python train.py --num_hidden_layers=9 --hidden_size=192 --n_experts=128 --experts_per_token=4 --d_expert=96 --d_shared_expert=0 --hidden_act="tanh_gelu" --moe_layers=[1, 2, 3, 4, 5, 6, 7, 8] --router_score="softmax" --normalize_top_k=true --routed_scale=2.0 --balance_loss=0.0158 --balance_bias=false --n_groups=4 --groups_per_token=1 --init_std_router=0.0303 --lr_router=0.00154 --num_attention_heads=2 --num_key_value_heads=2 --head_dim=96 --vocab_size=16384 --norm="layernorm" --norm_place="pre" --norm_eps=1e-05 --positions="rope" --rope_theta=50300.0 --rope_fraction=0.5 --qk_norm=false --attn_scale=0.102 --tie_word_embeddings=false --parallel_block=true --init="uniform" --init_std_qkv=0.0376 --init_std_o=0.0376 --init_std_up=0.0376 --init_std_down=0.0 --optimizer="muon_variant" --learning_rate=0.00669 --lr_mult_qkv=0.4 --lr_mult_o=3.0 --lr_mult_down=2.0 --beta1=0.95 --lr_head=0.00745 --max_grad_norm=1.0 --warmup_steps=200 --schedule="wsd" --decay_fraction=0.593 --decay_shape="cos" --final_lr_fraction=0.02 --batch_tokens=32768 --max_seq_len=1024 --doc_mask=false --train_tokens=274600000 --max_steps=8381 --dataset="wikipedia_en"
Below are experts of layer 2 (counted from 0) of a mixture-of-experts language model. Rows are named router (the router's row for the expert), up (a neuron's input weights, with its number), down (a neuron's output weights, with its number) and show model dimensions 0-191. Each number is 128 + 32 x the weight over its row's rms, rounded and kept within 0 to 255. Numbers have three digits each.
Before each expert's rows: a language model's description of what the expert responds to. This comes from a sample of Wikipedia text that the model never trained on.

# expert 37
What it handles: Zeros in thousands. Digits, mostly 0, inside large comma-grouped numbers after the comma, as in 50,000 deaths, $200,000, 800,000 units.
router:128175138117181160156164136125101096094138077089145127171119090165147130118096069131081172141131177119096104142150138077158094166167133148086146113136165084167165109100104167145083077114151076111178124141159111185068130171112145095081109171148083176087161137136132077118105091138134095110135167143158115091093087150118110078162074100105170146153123185147139117151182164112116130085131114173155143083156162158131186084072100134133181144130127149171179083070080086073187140114075072158170133175168135148160162137104137135157157159151131105154142120150103136120080159087150166168
up0:111095106117118171114112101145159141152133149129167186204114101137124099071104144095152090088115160151112152108175122189128130160102140085103176130124165106195140136099098157118115113128090104105107109134046085113154130107157148120144111168161155176188150073099154135108147097145169156112123153187117081128133141125087078166162113115203150100119162115133083118112184108148082142131152135140099134149068190093152183089095080112129122106071124103133148106149115143096101104121136112150104083124106019059142194159202109143138188107151188107096091091111123118119078150160117132134
down0:164085100144136197139120101075132129106114150073147055077137107146189086161116121131146147128186151121129134079120096121148138068116184226165147113134145126142140105065032134121100086114136162146121126130122149115136140102119144077100080133196118119145093160150119107126106148125156134091090130148121143128124141099145183138142102161125143090132098148128175117194140176088121156152116089121133136138070135155163088122136040113143146099102126138135130138167140122116136160128126101032122100131085115046086188078137184123065138109144087166106134170208123170148126151138100145176
up1:139144114108061155109087154135115077078105120150148155153154148116154159164137144073131168110117108167123059159144049155109172147151176070087125097123135117087096158116231073161101194135116137129142157144103104137130189144159142173111118163132171166114171083143148175107121091168158135162156137128081171075153111204136183145133104080138113114159163106080137100144134137139158090095116133101133051141157083092110146171213090128113150119131086136089116154113160156118088110136144185129102149108167117060127155181096119107102124105090148138151143095131121069107163123092096102129
down1:188172103096145094217160131106134183146120152148113130090068169093098165155101099110153118173114113103164134113087116127075086145172163199138076153139095120127119088113142101190117144118183158113175145100143140112131144126140098072186122133093158141151092139116149092089077134156170133140117171144140121155153170115211133118096198114084079125139178089116109159125111148146160112118135131095140079145144117106125180138122061123157095113163088160105089169144136131076119127166161078084092133090124124145136114129196104202089135120088144157142143099135144078187122043139179154143
up2:132117167138157168176131149068136158068122168133167115140142088134091096140080143093111079128169132130139075149144111125143130074123081104162162162161154124142094114202124085078110125132139128102151153112134181148121075128127138132111147178091069079113163134192109136161151159074076148171165059111146167109159104192225077107115118087107211144136156172104146118118068092127159178092146111132168104113149079154111149154158085181130103122112130132089153128119140118138160123095143185174107184131154097143050131151171113110141113130166183100100148106077091129127111149096117095120
down2:115117120104119150122195113143142100133158146124120120119128082143115098136144162106144141122113121141159110126113136142101198175097177102075154160105100145095097133114104116095185134129144194122166160118142167187092102116107139088170107093197172119158101166076195176176126088173084068130117111162114130149172154090210148136154117056114096173107174046135108109052107187125099120115100106152141147136129147123129063152155165116124154100109128169114103120041166153175175152112147150088099112089097185171093124108147153120081166154129102117173126148096100092117195134100100136136
up3:161088179137153109110153080134163158115135120122164126133144171136129183110125178137125128156177143141126139157149159116057114132137144092080145150166108095158120173086116153096100122159079080174099129098080096130137174108169113194116159137234147193161095082196138100109118127145115111104130161106105122140181111200158175153101099173130112141123113131180118129040110128155075146138145167133186176124129099132123150068101048162136156165111128114112120116131151123098127141133114092159040105076109114117116096096190092120104083112131117109146084086114168125185080131146146150084
down3:121171136143099123136097161137165161126162060087155143102162123079103129126165134117111135148118110148159051103111189128097123081153129128125137107065137191096188112171086172149119100127154108142127200076160155150171152156183147139129133110114110126128171136131090128029164109122088107125096083080180116124144122144136167161114069134143111118129163127163138168158131126149083108093107144166150128207092116155153131134121103134129104105089069101183154161103158098127148162149092128192110075154048120098092152093078106129143114027120120168115110147175137149140161140086158178083
up4:131063135136065124124186144133146137092080114128127156183150130152095161089171151138121108111191083140154131132129153179077130145130123147128096135123126116137112192169067205113093103135074081114128112099073077149174225095111138107153133165160133059163139164107145153112130122106121127123124149199114133119103149193158114142164104140102130069084054088133112117168172116179112111147102140094125210144068145141108137156133118077147144143113099163148102110138102130129117132147133089136126068059102111148142167124161128148049147041138087118139092084144104134113124150171095145148
down4:131111036133150105141135142089082114089078141158139113086099109110197139137114077121105122153132114128068138167147151114148143154168140153109086149135107070123113074092071157124145089127083121154164140147111106123196172137163151104108078126189085145167122155119103098079110187115069141142121096169114122148098107074100098119130109102177125097191170093104201094129125100147149159131081089146130138123127155166190146137166109092134191123072077158159162135129104163104119120144106095122144108151094113098126178080117118150231109155174119181114152118184141174185120172165134105130

# expert 40
What it handles: Table cell separators. Space-pipe separators between cells inside markdown table rows, mostly mid-row after names, numbers or titles, plus heading === marks.
router:159121116127175096168089101143091114137165091104095134077101159105184096075104078134129119081098169147094164092162152083160083073119156137127176089106116103171165150099102174155092092162155093088169110162168102163123152158160138099090177092166138170100164064176158089114131109158094108148151096149135121090092085156156107080121090174157076122170126164148162111123147133163164115160144107172180131092168140167156181078091090133166162157161098157151165097086127068087170098136083091161159154107128191133169142135115132106089123166084149166106108111167127084144097177139132163125
up22:147106138072110234073142121120127117127057082159130100150086142115099095152137111118144221129139161103140122115138101078120106108158123146087089162082053102126121110120178173142074134091121152141168085140164122118240094142119095140144162157088127154142149068134150177156081129156074132085143119127141120146137103090117108157144130053108105192171152112158132130120071151132138105121146091125139157129149166118128102107115148125130115180098084127120127139129169170111129112091141149154111127126177124123129098203173125134221117183090128150141139154152098128162109156100082108216
down22:136119147161099040224115142156095115152178143109113059072096135131122081072135121125134142092123103135150165076097130168141163149121129136144152074131126123048099093179135148057097079193106119097114181113117144154113146148133097132120098126132118145114130163136123104146168071087155116133109122137074139079143122084162152109147145124130159139167092153160135151102144087126146128112121160125124132083160037155128158201129131167159191114123233111101155145091169080158125127113102083138159086164111120132106123098157180179088076114154141094161120144123148095136173133166171109077
up23:066153142128136110158111116083127104117115125184095169089118000120135131091123101081099141139135155091103118152108176140150128138097101189091172118168174164152141127109085122135156148156142133111156147160084107122130136123113120083155146133117108147081122145120135100159085107110091097142083196166124116152128193153170153117154134169141160101130178119092122143151117137117165090149114116129140131131112102113070112104144132160146113149118115147143125119132163123148123071132156094061157065118118094149117140057151136131163170146147115147255156192144104209142111080140090135121
down23:162159163158103112110148127128096183142113151106134077172164188148134128106146175116167081130108060134127200157090121083175111145145106131087103121059188159105079151146110179108133099123120149140119142122140106164137165120112131145093058087080119071122142125123154139119151114132116128095094167084108161141095132188161131108107100137096094096106144111074157116107124169173153129110163132112170190054198118179125186157114139113125175105134118128082114109024124045153156168142114089149149046085124107139116108145122167096120163157152154080135181092099150121151146101128143165090
up24:125071121113147154165091130155145205173132117089053096116145143036136176122175147103165140128152105155104106124144128157094106125093133096147101162151109173149135111136092129166097115112094134129157120125128154138150047156094118144161160088088187131105175099117165139146150115101144073142114092052073070126109120099116054135036141172187121136092092133163104085177108101143097152156128097114103149131081126157174118106135154128131160120174137162105117064134150154121100084158120148166121177083139137140140146112144143083117101140084072168134179116174183130213177141117106111148
down24:118185120166153073147100156145140115124153198087159083145081168104130113106103077127148138129146161102099136138118098183124126101128109174121106088095119137150104174145125160100041159161168105110159097099130139051140157137152151125108093185132080145125155140150146134093100081165119146069122136159163131066081134165139119092118090125083111093140166127115148179154148179093179087149219114115098148149134096170133197115122187151102116112154108169134113136059128084078172182083101107107130118140090134115121056178110084143097104164086159146160155104088137120125104171161177158173
up25:119125161095128202047150137124131155171093130164156173086152115120093135165099150119122079168091115118136115134166187101151128136128186141161128111167113079096067131150114140135140086130169133142124124143165123085111073079132146089114086145162177124102114139130151144132186155146103146135146104193157108133132142146141072124133141115129116169181137098102126125155056143103117101188080160202125160142185150098095142100154117148105119147030135120119130169123089089119158097186121173176124113122113181132122132115121106079157082099057163140061131147060131086066164133210129138164
down25:141102158084153120142087185067139090126141105159126135173153117075099129142120118162144071140088128111137163139091138141053116156126140156146140154191152107099099103150213162141154066177154098163169057122138162129122141159131117126148069072195105139124098148104137088126126146154124092066092086132190122123146098061097073167105072150130203172077131103181117136134110090130173113110162122117118154136170088077061169104124082142137149146120147148060144163180130180105111112128094132163137094147154152121115140090126113147124146132174087157108122144148159115085120147207108094109
up26:145098101154124125148099151191128095178079229089123156149131132113114141140077143137187183133115152120200113141149111184035110156138099006111139174065118152063112157097102135129128148130121112159173136137110177104129110152141108133148139138127083138149155106154178182096136066140132097133134174167100137086100141136128083119133083083112122148087141158143134161124124151079118174075127119113125119134115143145167121097108110174091121138096161074147090158112106152128124118150159098051123104168183183099121142131101081175163137144095147160163116095176143135095099058104155105129
down26:191088138125134139171137119180110120098171068141160110117063101114153102106145085150114089103104157102147160137075109151146139091148142124136153111101146090173109148193129110163238145113123124136133122071128079104108125165163163126115156144198144134141142117133143084181152170107099121099137126094186148172110132158104102153138134143073201120092134155100136111130149109109058107123160132139079173084179134095113125146184041107149107121111115120137105087150103121096115102118089175146152149123138125136185142146080103114162125101070181113057124082128105196144205192114177117108

# expert 25
What it handles: Delimiters after numbers. Table pipes, semicolons, closing parentheses and percent signs right after numbers or entries in tables and lists, as in 65.92%, 1984 |.
router:173153114172157124165110168138092079112159092104086152170106108151141105088088114161092136137108160162137137083126194096122096130144138118159151115086139078167157161092121141140095091118170087099148116147153150171078115151182137113094167101079122160112161152161163088081053090155177164101162107137165154102078104171073111100157096150140136081098088165148154094115182177126162153077153099161156136096158188135150158100088092132151163173119076158154164103094090119090158149183100099095159127167135112120166172148107195159122170148146167145092107091158104137082098158148162158063
up22:131139145072098163145107093119138114101142174157115081127102131185124109131090123098154114209149135075100089142097140220144117077137107154192132218106139159119133158133113139094138162077130128125069108154102130115138095167137109153155126141054135083151106156150132160105131089114145080165082103087139075149129167147152189141107137071158166187108161118142172106097135082114125094114041192101132102145117100073052078140126120123146114155055131121090118079123160155120127142113153144095143101125121126117121140088151167131114146084160109198079055099171103108114140118165119129162
down22:122096041122102102064175137141177147142136114098151113183164136147088106141186134152144103125139103202116146111144177123147170180145148092155189090140088147052084166153142041132178131158161086080115123133090155129130149150103175127110097128113133167045157142107112141117167109127103192156123151152098133084127161121141142136107080120140145176155101138078189137086114106142046147138125142087103159137142182136158130187136151134149068114094164105112104063106178127155164102077096126159143100094079129162090132114134073159130101175102154086128109125113123112176159127084142133121
up23:083189083106086137068145100105121113173068122163090120102206139178087138159152134186167165103072157146103148127133110132142162117162097181169149149144108110022123098148115189101189139151134138136100116122126137154125122155087122108133091149173158143119114106145096079124124068161198102172121117065125135154153169115114092105134127100153157093084127157129115122149136107153077045111095126101131069129122139099066118132117153149127124103134104142147047144174133152103069125153097138137148131127083123138128144104106123157138099159121034143137122165082160090147127161179094058098
down23:099109094095115183137101100100103115148180127148149104128189112182124115080183184170110145123120103094107143084083167190183138180158048143112181174158118092104126126129083126127099126117113175154076140146101137162146072181185071103150123163163127155090092146141095120149131083093078164138143126158069125150153181162135140096166071087150132073103144080125082138174107166149180149073171125125123165095109120123126131113078142102107124127113116130154148109178162140109122137144106085166131090176145086130131159123047093130178086134166142164091131133139141094091054121158099147166
up24:194147128125110160099103181148123083090113195134110150155130124137126171158089143148102159135146125081144155117109147098124118076090131166128097150108105146139099116083136090117098135119105153147125094152148119109113103136122152128115183149101165130129124100077124175136150132086123137133081057113175205089118247113130099108173140157131139087131164110150141115089126155120144163120174199124142043142117085108129082115114120096136134030161161129089156115117127103121119142083175089103095074140108227125069088117156162129186124087164072125176140137116107221138130121108150136120
down24:088170156095161133128150170163069125180088069136131066186169125198129171099076165091095173114138098163156089145169137171156112132113181147143042154111079137191065096108137123132137136074149160106068148145144187098157094125162081095174139080137127140099125161138155167083053130122095126120120140143167089157134095078176164053140129127065124129118115132110102131063090141118183181160115076105096085145120178170094121129094124128158153160180162151120151137135137153149112120110127109131161107137102166083159113087109104121130137159148102111153185123127102094132123152166114140120
up25:144178154174122191074134094193133151255042161154114124131142102127107137159118163127096122131100114035090123156104112104146144085160152119168103155167043126145150125142138074178134129140174160099175176133114119139083120090167092138132125127122169122131092069116071134155168145136126093108093175125146125136122183141136146119152149169115149133153098119042186107162099105094174078123112113135148106141160133133168132123139138130125116082153146147064182116139117075122094147101110154142129070161128157129093114170070108178105148107118164100153114117168166182118122090114164102117
down25:122167166153118179141084134117164110114170175177015109134135160100175143142082073103135170171147103103129188127093132142099131158149153139158155122113148185124130191120136130127116129123140130141131113100059144115144107096091172094128097144131125092145077063125153127200164173112130069150140138113131079200149146128120095112150177173176100077130107057124111121167158100099157075182181091119132154143129158142076196085144092133140124149156117076130062133126099191167171085126110143126140152116127175174064085118135178143125126126111108138144085091166150132090127145109109089132
up26:130149189141090069101094145111119184100035121109173156088165220155153115071159140146175146118132141136123128136156104130131118120181103123146151082164137135132094105132195188103164124172092126097090163043124100101149146137086068079134165138160104146120128077115112138073155163072131139090094152129142137127137055031154147119137167075136157183108146113079097184121121100112137138120126118139141127174164116139119161124179156123145156129160177113111174115119086129154160078137172131095148101133107164197121127137146131136071176135104085160151147194105107129140111096120149151101
down26:132159138124149165179173103127122152045076077157147190124124080090144113096141097163136117072146085085059121173153142180109159127190118121174099136109158125181176106090111177105098117163166104133193068191089119209143096126127077116087120137136144120101148107135111194114124163132134126116117109161132146143170084081078122128172140136113145100142165112127078103138211138181127109170131125095105094158116131121143149103161131123148109124143159078112135096174069112164205130051124186122136109110118106163138124178148157142134096149135125128096083111076096109154089132099107105169